Experts of a small language model: 24 experts in each of 9 layers, 2 picks a token.
Below are experts of layer 6 (counted from 0) of a mixture-of-experts language model. Rows are named up (a neuron's input weights, with its number) and show model dimensions 448-511. Each number is 500 + 25 x the weight over its row's rms, rounded and kept within 0 to 999. Numbers have three digits each.
Before each expert's rows: "mostly gets" lists some tokens that are sent to it at least half of the time. This comes from a sample of Wikipedia text that the model never trained on.

# expert 4
mostly gets: " year", "%", " km", " million", " years", " days"
up3:476533455442499528511499529446510515462533535509484513504460522504487532538506475482487522543506526511501452505498548520501496471482516518485506521460485504486470493502506519505506480502458504
up4:474516489463521497499584507489493504526501539489485512502479519479478477489466496483510479509455525474495524517476492515483513476498511492472431493482517465506511465521501475535481515537498466
up5:469501486503518472514533494528490494486515488543515511514465496470501468469486483508498484496526489470489536509501497504494474503482529486506549501496497491494522528537508483524480477451515460
up6:462498463494514487562504519516525490516520485506544503453495513499497519495475472512487568503469527503491515438498515560500477478516505492529463500503501475512508496473517485496513529495480522
up7:511550471506510483549516499510487492496484520446492470476515505473440511486490512464483456520509499493518471527488462511507497507523516496451553523478494519509505490522526523532512486479515478
up8:493457494470449476458540477516512427510505484483471516483463468508515523545530508488524527496497516514478507481503526554472542508486475479491529503505515459496485477535523494467498490463486565

# expert 12
mostly gets: " de", "\".", ", which", "\",", "- •", ", the"
up3:488512463484525498555541507480501501492504513507513510485475497477507437460501440511502524506497497496539474497510480464496479498479489441498445497515494508533518472558544517511501513516543469
up4:483520474529527506464517491488498524457500516587541494479478467508535484472433492545508491541496574498497540478509517537489518473490496474499500496485513512512533495486483522523513456502510501
up5:490517484552530504504501487482491474508464490485513511470486507498492491485503453523492516519506500530530534487502475490538474469510525485459474489463528480515488531489502489523543472488486498
up6:471516506488471477504496502473459532429508498505498519497472506483509507475493514491489525497470506490524445490562513560470494514524490496519462510481488522515532435477495454507539493528504499
up7:530477476491530448524474465474541501518471494514519501465509494486492497561505454500520489521528528513486507480509497514495475465526500464500557511480500490517521494526516477498541521520482509
up8:478500479500467541464513506571519521469478488491492498512457507486455498490481515527495529463500565502520518450476519497557570501514513484509486518432483511484513509492496461501496497488491506

# expert 14
mostly gets: " ch", " Ch", " g", " G", " H", " R"
up3:582493527550505491548581496537518520474521495488497543495521410527460468504491516495491469522487529491526476492498499562530520546497479478473490501496477487497519475500505505471484500484487487
up4:493483490451513461500481490468520472504481483486482536517423489496467513485529530492511534471548495478509489538517522522513513501463468539507567502547498501479545514538519494487487481525509524
up5:483483486447492484515467507475483488479511480533516482458526531524468559506539470511533499442479506496513505497516497523531513445462510504421427515518476520495497453514531514558526491488518515
up6:512546494464485505530469517505485509461483473534508479511475538478497470509515478531525503528489529469492486484510470496518536481530508486511449532455495507495474514509491509544502518517514498
up7:528508540522486502513521552491535525509497505512489461472514493513498530528513498486496531500475510532508487506515465463508481506479527485516489498483458499456510547477471534499498458533465506
up8:500490504506510481516523462504463528492481514467514510461485519466465528492515526493503535500501512498518501473483536492541510477496521490529514492472491513486495520495510520498492466504462545

# expert 10
mostly gets: " re", "an", "ri", "ru", " co", "ot"
up3:490568516490497552492532486534480470481498450530474533509460459515484481510500506486597507496466509507522450537474458518461508510524483475520524525536522482513515471505505492507437475486529505
up4:541507511449526456490486478547496521543476524491529529492490508490544498468480535510518497524529503479475489503502508475539529506498477511503487458461541439513503503436462476493479550510488476
up5:513506478470522499501456507495508519510476480508506523511505496487509473536499480484547495515503481513539458544480528491477510467549499526466484482470508487508546531516486490481534503536516526
up6:542506501481493505534516468474523522479479475516477491499494515480507517492505431486532518474492521501532560513518501500518509471499464510523494466512533471486553542482496466487498501484510526
up7:512508529550547516533474497505497493541503516503479520503498470465519481508509502470555488536496516465525493497522496515452500522518544493503499499516501487511494447499515501546526509537471502
up8:533515517515503464520459488515513517465494522502491496507466492503500483518509508522503446497523519533499514481519500513479478500495496488486499490495475531521507466486509501554482519490531490

# expert 8
mostly gets: " cl", " pl", " c", "cl", " br", " occ"
up3:482518459496526466490465442536543538491519541538462506447498454498494478493504509531504528471529521515502512533527546506502486464507511488492467484529486519539543492493558524528530509492483492
up4:523510500496523472469554497555498520494466453467519509496528511495518533514479489561496509537468502495503453523465521528511504466505518484510484496452486485517447473515513509481487484554505450
up5:570497520522525480536503485475503503521494559511455465517474511452487511500465494537466476515498497460487510479497474509516522501514548502499477450494442493498445528536502529489514537491463494
up6:540534501496505513500451460554504471572515508471494538472537509516521488521487537501522507469524470516468525493485493498518500476498525498460500497474518454454522475476453558496480544532497463
up7:522505547465515477540488509469533487486503446481501504520450506478487491484472539502496480514515494493533481492543491476509504490502509522481492507545514530486506523504502507458505507489441538
up8:471529515497502504526466551541516490480466450496506471544506483526503487530503495542484474489535514434509458546492492516510558487499492574497522493510488480490512535511483468501510493493488524

# expert 1
mostly gets: "u", "ran", " Bar", " Car", "ki", " expl"
up3:486519489495505489518488508497492465547508496513524493493474511503538516487529527528515519480459535428501481437463506494461519510475551515470525457487526499475481466514520486524501458508462476
up4:484493516500547490524513414498483483495489475488523503457513492519483511479458504500515530532508510517490478526490474515496496504494471498469503522496475467476459460486469481479480486516479527
up5:548498483479512462531512488471519487521509509475502476457501484443524502492514487523511518479479505493522497499514493535465488507515507500480521486528493484484560513478483493542508504515560479
up6:516483454512541525512483495556482506452499485496483503475520475499497468443530534480501529509510477464502544528466552505489449498494531470494518528486498493481511467500499479519469465477497478
up7:512457468510455543556500490506495536524468505527459532504523512494464477498444498499477444490490504516531490487492474507464506518502542525515540476534487494531489506499496522501477472500478489
up8:504518474505487520466511475521493522507442509531494517531550511539472522517469492528512510513499476508511489448483490541501553498524479511485526477530567491489498512519461527513452488512450471

# expert 21
mostly gets: " as a", " ex", " in a", " s", " of a", "-s"
up3:512554485525527498493491506534472516478457484542504516521493566441531500525496472503444510539497503511507485491487520479480551503548515507472486473511511494496509507506472536502451457462483505
up4:534497473482541507512528521527482551490500496572500493531515473494499502500440526495500489535486512479486482516506475504494496463505544456513497500525495498517557459490497514515467522547539535
up5:484525511512502521533513539453490475489499525529514519486486510507527452499497447483535547462551508468448474464519513464477490510495495509458506514519480518490458522461440459520505511526524529
up6:499511510492497516500473498527537508489529512517477543479464514469520515495458498526512525517528487441475515502498457508456456509543529524467512521497508479466466510495466493444548483505514508
up7:616500494514512503510508498540513499483488509455497503533508434492515495539527479511525499498458508510446502497497488518470473475500506462521526480457464480544494503548484521536540498503485486
up8:547496534430525479502537538479529532511489519507528467447460514486412515509514475507497491514480516501508481511489504517508473511486537513478492503468495489513458533493522522517495514464494449

# expert 17
mostly gets: " out", " up", " cont", " before", " so", " ro"
up3:507469502497540483546494508531533518519511517504481506564510434480482501445478499493505476476497481474509524535511480501488496465439570454514480510505504517517549495482524498527499539497502493
up4:484503486492507482480509549522478495526540521507495464519480491542523471524477501528531505476498506528491510502505546458513503471520502479492486513504496521507475465491498512541510528511494510
up5:493446526434501482545507501490526502522498527512485473485469503548512447466505472501510514506498514498487513525497520504493534505490472504499458482491518472530542466484510505500471464516483483
up6:496490503516503459520465497513501476534461466481493477531548521515490472530520525480494507541498516520517507473457513475508475497453470456472472488536501510510533484500520500496506459483440490
up7:511521466516474565528509499510505441557526486489528503497478513484525504483519497575514569490496537506512517481514466482475532500494528495544504526452495538502494464531463504462518500554487494
up8:477543521545523562522524504526469474489516514515539463478488478488530489530494443485541487505495513525517513507511462511505496508522499505535506514474430483516464550503486472532486578501478457

# expert 7
mostly gets: "In ", " In ", " However", " They", "| Party", " During"
up3:492525519501497507510500502515538497497479507474515531461477493521482505441505490519473515517475493420492496523516498520518459518537512473531518479481464463505475519514488503481497485480461476
up4:488474465521507493462505505459501509524479495516471492498470494522483494511524462509495482474498502468512518528475522536499511469462501496513494493471492496550503484525469496498516483538488498
up5:522489478493529493484485493475508539524519494507516495451528514477482475532469526475546535498518494491512504401462479471514507528481520501507526506475506438479529450484536481496490498521513510
up6:525507493510522508503502521493514502468550470556476467532507522534502497510525505473512480564461524494530471484491504537488481474512500494491479516537471477429473511539479479493496525516465456
up7:495493495511529519547518492513518457529515504565518479513511525475501513524513526510495518493476508502493479450471516533508513521534527533541497520529540485495508518501474526498556521521489488
up8:520513506510521492534523524500489494457516476517508496470464503437493533514492479469504442503524495527485491492518491499507468495516546523472567502531504480521479531501498550458488507546425530

# expert 2
mostly gets: " on", " un", " with", " at", "n", "aint"
up3:498524489542494482523509517514492509493524479523530536471501468488490567481483497492545515502508523480551513489493526535493493504544525493537533504544480465527475431522497550527482486467512490
up4:512491453439490556487447523505511506510513503542555490442517513494498519497493466522504512508515495467523438491513458508497500526445568495483530535479489497492489540490486535474514515476478478
up5:497465500477483544494445522499551457488470487523456491495493492515483455473488437478468517545475535507488482494498508493499508502527498487473517498509518505524501474472468568480500528493499536
up6:517524489510500515541533494495486486528489495511499538466495475519535533488499509494464493492492525512502482508499499471492506519477491530518538480500468513514464487538479504530514517488528500
up7:521529514487484510520576473477519478533489481546479504495464521471546568517469535504496501466514506453502535501495458480506490525500470517534498514487464472506498490531492510472541508502485487
up8:488518475487507497494478543513520483578501497494527521519508459469485518520486485511457545495521516487532493470500491519484505538503516483473489497486491518516492531497491532504504472484481475

# expert 3
mostly gets: " Michael", " David", "van", " Mark", " Carl", "mond"
up3:460506496450512513523457507501485504447512452510532470472505481483523472533485510451521510499537449493486518467482511526499488489500521540513500483503539525483456544488525496506543511521499486
up4:516483495492483500528498457516529482548566486512532556508464518502508477441492469508520474533475493521522483515477490442494528510529467514482496488535558478530475484521502472484519528568519490
up5:503507477493472485533531514496476500459494465525494505463460563496505503530476478506495507517477528473483506499486481500524528503470481517485501481483526512504513499498494496490469484518497489
up6:533519439490492503543532490459488482544514490523481459511451513460464493530541497504466519495524492539501531544488443504467486482478473536530496465473525437492530523488458522508475504469501480
up7:520525498540506514483461507512477501523474498437487544486498502556456496508475521478539479557466497456547477504507484497494506475485468499514529500490494496500514500516500471469500526475492526
up8:488492531446496525573533489524571517471516518515491500521528500529510469480501456520496493519482520505534528452532493463457512498506475514507554480502492475516488465485503505495520513514459505

# expert 11
mostly gets: " film", " season", " game", " government", " series", " group"
up3:512505505469465468488524501515503504501523487514530511508526508454509494509486480479517492542485506509483512490510476515462515458504480471507462557512508534527502497526488465529525511494449516
up4:506519485502465484482517543448446492508538452538481498492445514504529478492490507474493508474517543494505501506497506506477484491479524505475514478508521484522508511509486514527517501492500525
up5:452520455510520488500558530509455513529496529526530528538505493478477521457504507476504469500536513479526528522494486467511502524493464473489510517518501510532485434524492498491509514525541493
up6:516472458415462498475510478491468480530508452532534470455474485468508476521521466521507526512532528529483482516517474495520488532544522471512524519514468476485497488479489469516520504512492465
up7:519514492514512514532489488485526497437525477485540478481510537470513532531480505468518474524550517483496452506491500513484516480513482539522500548517526493538511535482542521447490489495495475
up8:519451488496512497502516505483493516511503539517511521477487502490524496493434502456526508529531484512494482539494507497450518460487533513501488498504490503524506532523503524585494473511510496

# expert 9
mostly gets: " by:", " ·", " (age ", "- Country:", "- Coordinates: ", "- Website:"
up3:507480490520476493517458526527502470482498479477499484502549522509482487520506520498548494460473526492478498485503500515481550439472483517471514444509514463491495520524479506511471496495488496
up4:533509479439489535485492505487512486488542509522473513453544485458480481495498513494516478541463484496534500477508485507481532505500547492493509549460516551517508456469562487471532503531493493
up5:473485493518459536490493509490509506494527481506493498476509515458493520527516468516536538462489516521458491501522507551498514529502504508482458528480482508470473518529500511517482516482475532
up6:496484509477506495513487478505531547521564525485538507476497489534507505501543491545481514461467563489505447500487519497460534535475528489503507505494487499469492493512452540456520522462518488
up7:464465487518518502514505527492481483526528459571515513477460469492483512484502487517515526470458508493453520512510505517470496511454516517519544526529527503486512497483528517484544470504516517
up8:485531451482560458490498486543497525514481511507518526490506478508432510504518485549538497489497487522487441473487489489527526450486532478450501453500521467501469488465504508495441517478471504

# expert 0
mostly gets: " se", " he", " it", " be", " Be", " as"
up3:455519458482522495509474513501538479448500471481474492486519521513526506474493484490453524495509517482481475494548499501472484471520509527507534487487490480509494488537523493484537512532492507
up4:498505476480533579511545505541541526511534520508562473474492460507491490418507533476508529507478493503484519492466483477530504455508519464525530527524476509478498459475503498506447511475465503
up5:490467508480489494537512498487487511463538518463542513513503497522535479502481526505530505502534467541494545533517510502522480503553478490479528500544508493485523490467489526522479498508523462
up6:485494476523522518520488530517490535524520482482547478520491492483500547478491458491451467522459493517522494530499452518494497513525520494510505492529512483507497462459491520549484517545491488
up7:516490455502503520509518521525538485482461504541515467505515534477501505454443543508495512511525504523478493532526474505489496541548505495497525492493497524539564481493491483463454502546468481
up8:492488451471489542497513508491483466452492490468505496500490504448530457523501512489475498532491508515515508511525520539468464450501530504541532523481546508498518492476484495519499561492509483

# expert 16
mostly gets: " cent", " par", " off", " ext", "por", " President"
up3:496514493468562507562458510489560538522480514525476527540502509554497489506543498515511511523465515508508485496430477501565519488512499496525467455482511498524466519535520492517495505505502460
up4:508505524427497506503479495519495490496498474495506543536491510504553486506506466522513439488490520506469479474499502514524499480552543491467515498516458500505505468489508481542479554452480513
up5:507530529465512530519509519472474480556472518477479505493481483515495509547520467521502507482475515511479489479525477481527494532504541497488494442490500455530470458488460505523495523485511458
up6:463490475491511490528473478533480502528536508520498556478504511485497490488497486499473463499543499482534481526516489512519512454484519477500515467506492518487501560523516467531479527457512463
up7:496475472525543475561512494517490523478573483512463491509464483495488519514489496484516492488503487496503497513494501531484523465474497515498520480527506477522503464496522504527505482493491501
up8:451498513518459522512514491539484514545512519506508441522519512502510478511526502512544511501477524507491513513550451511470524474459526467506540503511442520534491471509519456530506486481501527

# expert 15
mostly gets: " this", " two", " first", " new", " other", " all"
up3:543489476472483523505518495493508514498511473510511511486492498472463510509535509485555479510494514485505530488464488472522515496493512479509498473479526473513473546510485509502503478509475479
up4:525474480470499505468535526509503545521545455557494478489503473442463467483481471467510481467451504474465497449529485513513516516506487460471515524503489531499487460451503522502477546491474498
up5:503508495503509547473516488514525494482477501526478518469491491507522499467499520468532506465550517501487451496502498515481455449483516462501565466491510535527455509575532509532514489506488506
up6:496511445465503491529507527513463541503511474514538485532471509455488518503543478508500520523490527476535543489475505525514509449539516507522460484503511475521505537500503524464538487511505512
up7:496557463501506474525475473559549505561497507510485469521491514522462502507530483498486472525471503449502478529532497507524496529516518442519501481479545501496507523516481532474507528531515449
up8:495531506533483486511478498457488505516536487474515514469480490479496479511539471469492541483507501464503492464506448493514497513492506475473509567469518525486481546480509492484512562459469552

# expert 23
mostly gets: " to", " to the", "rop", "rom", "ud", " the"
up3:529477472514490489467508513558540498550467521475490490499469541486509487468525427535488536460506518521484445519446490499479539517546511498514487467504475517521503517494437513499508478534498503
up4:481488515531494493532516484466526511524502473468507491482496514519511489515487501507520499506475529492489482513474441484483491514501461511518550505493527490519486473511509470464489487524492519
up5:510513485488463525502492495533545519459512440476488492471454520522484523482479564506479472492509526498490438514509501513482487483523484478486491513508490493484515528534460532535531559462528504
up6:496505515466446536520544476487489509509515477528546479520488526511486526516506482535515504511496501523517489477472493526536518490478517502521543507472508525506503491472458503507481499544497457
up7:504501468516514495559479503502540515516508487501467508479449541523479509510490494486448509493472489519516503524532508482511502520521490510488484524495499436501479476478504505475533508501497492
up8:504515509506513501494527507549544475547523476510488514545509528547533455476520490500502481452467516540482522487504500520482543460568478515466503529502502456535526470492464522535555465511500510

# expert 19
mostly gets: "om", " ===", "3", "0", "4", "5"
up3:499474477506530499537505449493507517493485483487480514472473496504496491507544440532477535444471496495508454548501510526528505478496504505543487568468498479544474516497505482549543500497518510
up4:476515496457543522500481524471535519561559536537559490508471509518464494496525500503506506515497545487509528503485516439496518556502548504488509493464500524493547510495446523471497495510507508
up5:501518510498518528487470508487562529536509449511523523527451540486479520477470501519503514493498499513503476490497471486492512505497500529496514525535500525514493519468486516499490487518495512
up6:506522479520518502513464517492478519539510476486515497485500514515510500496466506505473498485551488513504498528525533498439498501477499551493501493532524471501479511513526453498509495491535511
up7:535490477469469528518513481537482498530501463479473483454526515503498479490507506497505507521462512502507523500504514475510529508505505498487520485471482543505470549501511511473520473465495497
up8:496509512483515443531548504484477460517513486522499492498478520489499480500503495522496494454478521453504474524469517474496468474483511480477490487504492497525497483499497550505502506473517490

# expert 6
mostly gets: "ing", "ed", "ect", " elect", "ult", " based"
up3:518515497546499524517533498500508517499512475496527501499522457521455549478484537507549466470536496505472479547478509450539497473498464475547484523428482468480461525578508461535462529524501478
up4:509522491497515481486539493501484442500492509500492481516506501555464506509478487528478511483479494479466499559518511497469479512504453485534485482534517487513506511495524492542530473561512523
up5:529533524503500534542468542512516487525506536535499506526498485499523469506494533492565475509493560507480486515458551463514517484506488502510452486527508477520540514529485513499484509487491499
up6:512500501527534480497522486530512502471484477476507485528505472536505507491489550473505496511509508507523447482494515509524489529500457460509523489480508434451478468545505468511504519450481472
up7:499523489531497493461489516459466446511540488473503558495493497508509483504496487526463472521523495496519557480526454527538510441493528506534528483513521526489487500483472540511537492481494524
up8:498483479481518510497496500512497493483508498489495477515512501477443512501521449466492459500489514500504547476518517478572471487538525528491518449492497491492480519453565509502455497519479494

# expert 20
mostly gets: " dec", "yl", " Pro", " over", " stud", " led"
up3:512501511472506495521464499542498520487503509516500478507468519473546526490522496560503455500492521479489525505501484505520514485480563468502525522508467487515500459501483522535498516485516487
up4:475446501489448522467512509484511505502515490493520527507502483542478501509509534522508496522533507485527487522497492488553508478561450450524511541482538476502510433501513498498490478521473479
up5:493490506507510501502478535427523485481499515516511485514457523476460529497523475490490471512482513485523548483506545501508507489468513492510508536476464512464523532480501557488558452487505510
up6:472477475473476500519495495513457490526536516478527517505482498514489494513539533532444552471542552528503491485520494482489533551518456492514477475511521486515529497523495463538503489503485494
up7:490475508477502513497521468542524515492492480511477515521471514486492502501493494498468469531467545486518467499516470479528518476495484523502513487470509440563504531504488501470505481539471499
up8:494543514501476487490478518514499500489493507534528482500455489547523510494461489504472497500491520481490492471443466536525474497529473506463501487524525515500513485456473503504479518513512486

# expert 13
mostly gets: " that", " New York", "ford", "ville", " Christ", " California"
up3:504549435520537501533505471490516510505497468479470521459485494485496495483507520547507495532495509494488514499450518477493538501493531521499504458562542476492503506506500474477477504533501466
up4:497496524491478519489473483479515478505491510518473497514491518493487513484468484485486505510512513506518543518462504485490499505499488485545504473495508520541532472502439504524463458459469489
up5:531491504496538498528496494475480490495491467516491463469475504458549524502491456539535480494512544518496498494459526519495537493468560488475510491539507501551529494541463522502560478464488508
up6:493524483515472495503507451506484534512559500509518487488494467475471474501469517502496494492478510525507543506451506511530519452484459470514534478456481493530516532507494527495474496538445504
up7:520501511494474516566513529489550476534519515506517496486505562485511519488491518546542530508480520508534531488513481528487511469468504451523521509483461509467507498498448487513443507502495475
up8:485506445532505527492526507480463537501509516463535491523499486471528519534461497517493517480451512484523504551498500515480476499508464465524510476536505503493499539465510498524516464543499483

# expert 5
mostly gets: " | ", " ", "–", "| ", ": ", " in "
up3:537494501489508533505488474495461497519439500463535513503484489488480493517539523498543470559528491526521525511514526554551518491504514471508493461505468503529500490514474533516489511465539534
up4:533515494526529451512484468550490495494498507478504483466500520529487534537467484534488487479490470485468550525498479518513510480545529531515499478467499455527513486543485462518511468551492504
up5:524495501570487458494493526548495486504515492498485487465500507532500502548483525519503492446518474490486455504504476488496511477494518471533570493509492479524502506541508501483528476523482507
up6:534536494478570485494490493530502478514528506475475509500505515498470507553484483485445499528545455490521475504490521516451491506497519500480513446507527493516538484486471549463480502498520509
up7:516493432489489485493493560446470467515555484494461499513471508508477490509510492513494495534479476543465508468484470495474496462512542472485504512504505499531546528514507544515497485489485482
up8:518483494491471514554539479470512511515563492502492479498523481505561498503547473515471493488473480495462450489493492509492514529458467509504499505492483487480520462536471489520465556537482489

# expert 22
mostly gets: " Commun", " commun", "is", "о", "а", "ić"
up3:488499499488474555515496502486503489487507479522516432495542495504464495508459471520437452511528481502500508495494492505465551473498525554456535488515516469515528515512455505480568500518483560
up4:532491477455514514521512520440502497502561517517477513498482508503512545502480501514512531501438548491502506496501547473502513544478519515517528482546482480518496511493476511531520470491534463
up5:498486462509527505472504487470485545477523493462504514474540503523507487540463462499483475484482566489486451507485529522502538482519535506504520521466454459540515530515545526516521497490476537
up6:500527473500474533500494516487484509487480522446528534480517516499477509496535517507507508471500529527456497512569488505534477506515512484437481522515457487480492513462525527545454486508526518
up7:498527476479484533526529510507489482498520539519532520512506487498494525483487489495513493527510534484470490468471476512474513510505478491491557506497481489507443549476463500486472496500494516
up8:505493483524496449453515484500508531534492504492489463497477526473497549469555496548461506458503541461484513535479491492488518475550474492495520472494495487531510515504506512502560475531542524

# expert 18
mostly gets: "′", "°N ", "Personal", " ·", " | Votes |", "| Party"
up3:510482469473532505528467496502520530509495474496536459521523504458496543569471495542484477519515533513485497494524481543507504472476500505495544506500491474492504473478452492492512534474482465
up4:516526480465531556515465502478497475486451486513462486448519492515536475520508481483546492506541510504529530498544490475508512503468542448526511490488493512494477528485522472519506509503490509
up5:488470521542471521485523470510520522518522551554483512523502499504520515442544484540491515468537498458494493469504481517472530495517450470506496470496494508497496501474450490441501516480535521
up6:491459489505505500497533497531524491527516506493454503524463523480487517521492506489498490486480519507507517520550462480549551538507494505515531521463536506513497488494483499497475469502506510
up7:512500525516510563505519523476552479479509470525490469496466470499509501488540508519494513463489498474488541481519481509468515526520513512480511497482505463455518520516529503515490480481476498
up8:514542493556521485484513478509541564481480500522485486537494522475455495463514489454468473474488549500493516543491510525504513486549516453534502485501560477541525503520476488486485503498492510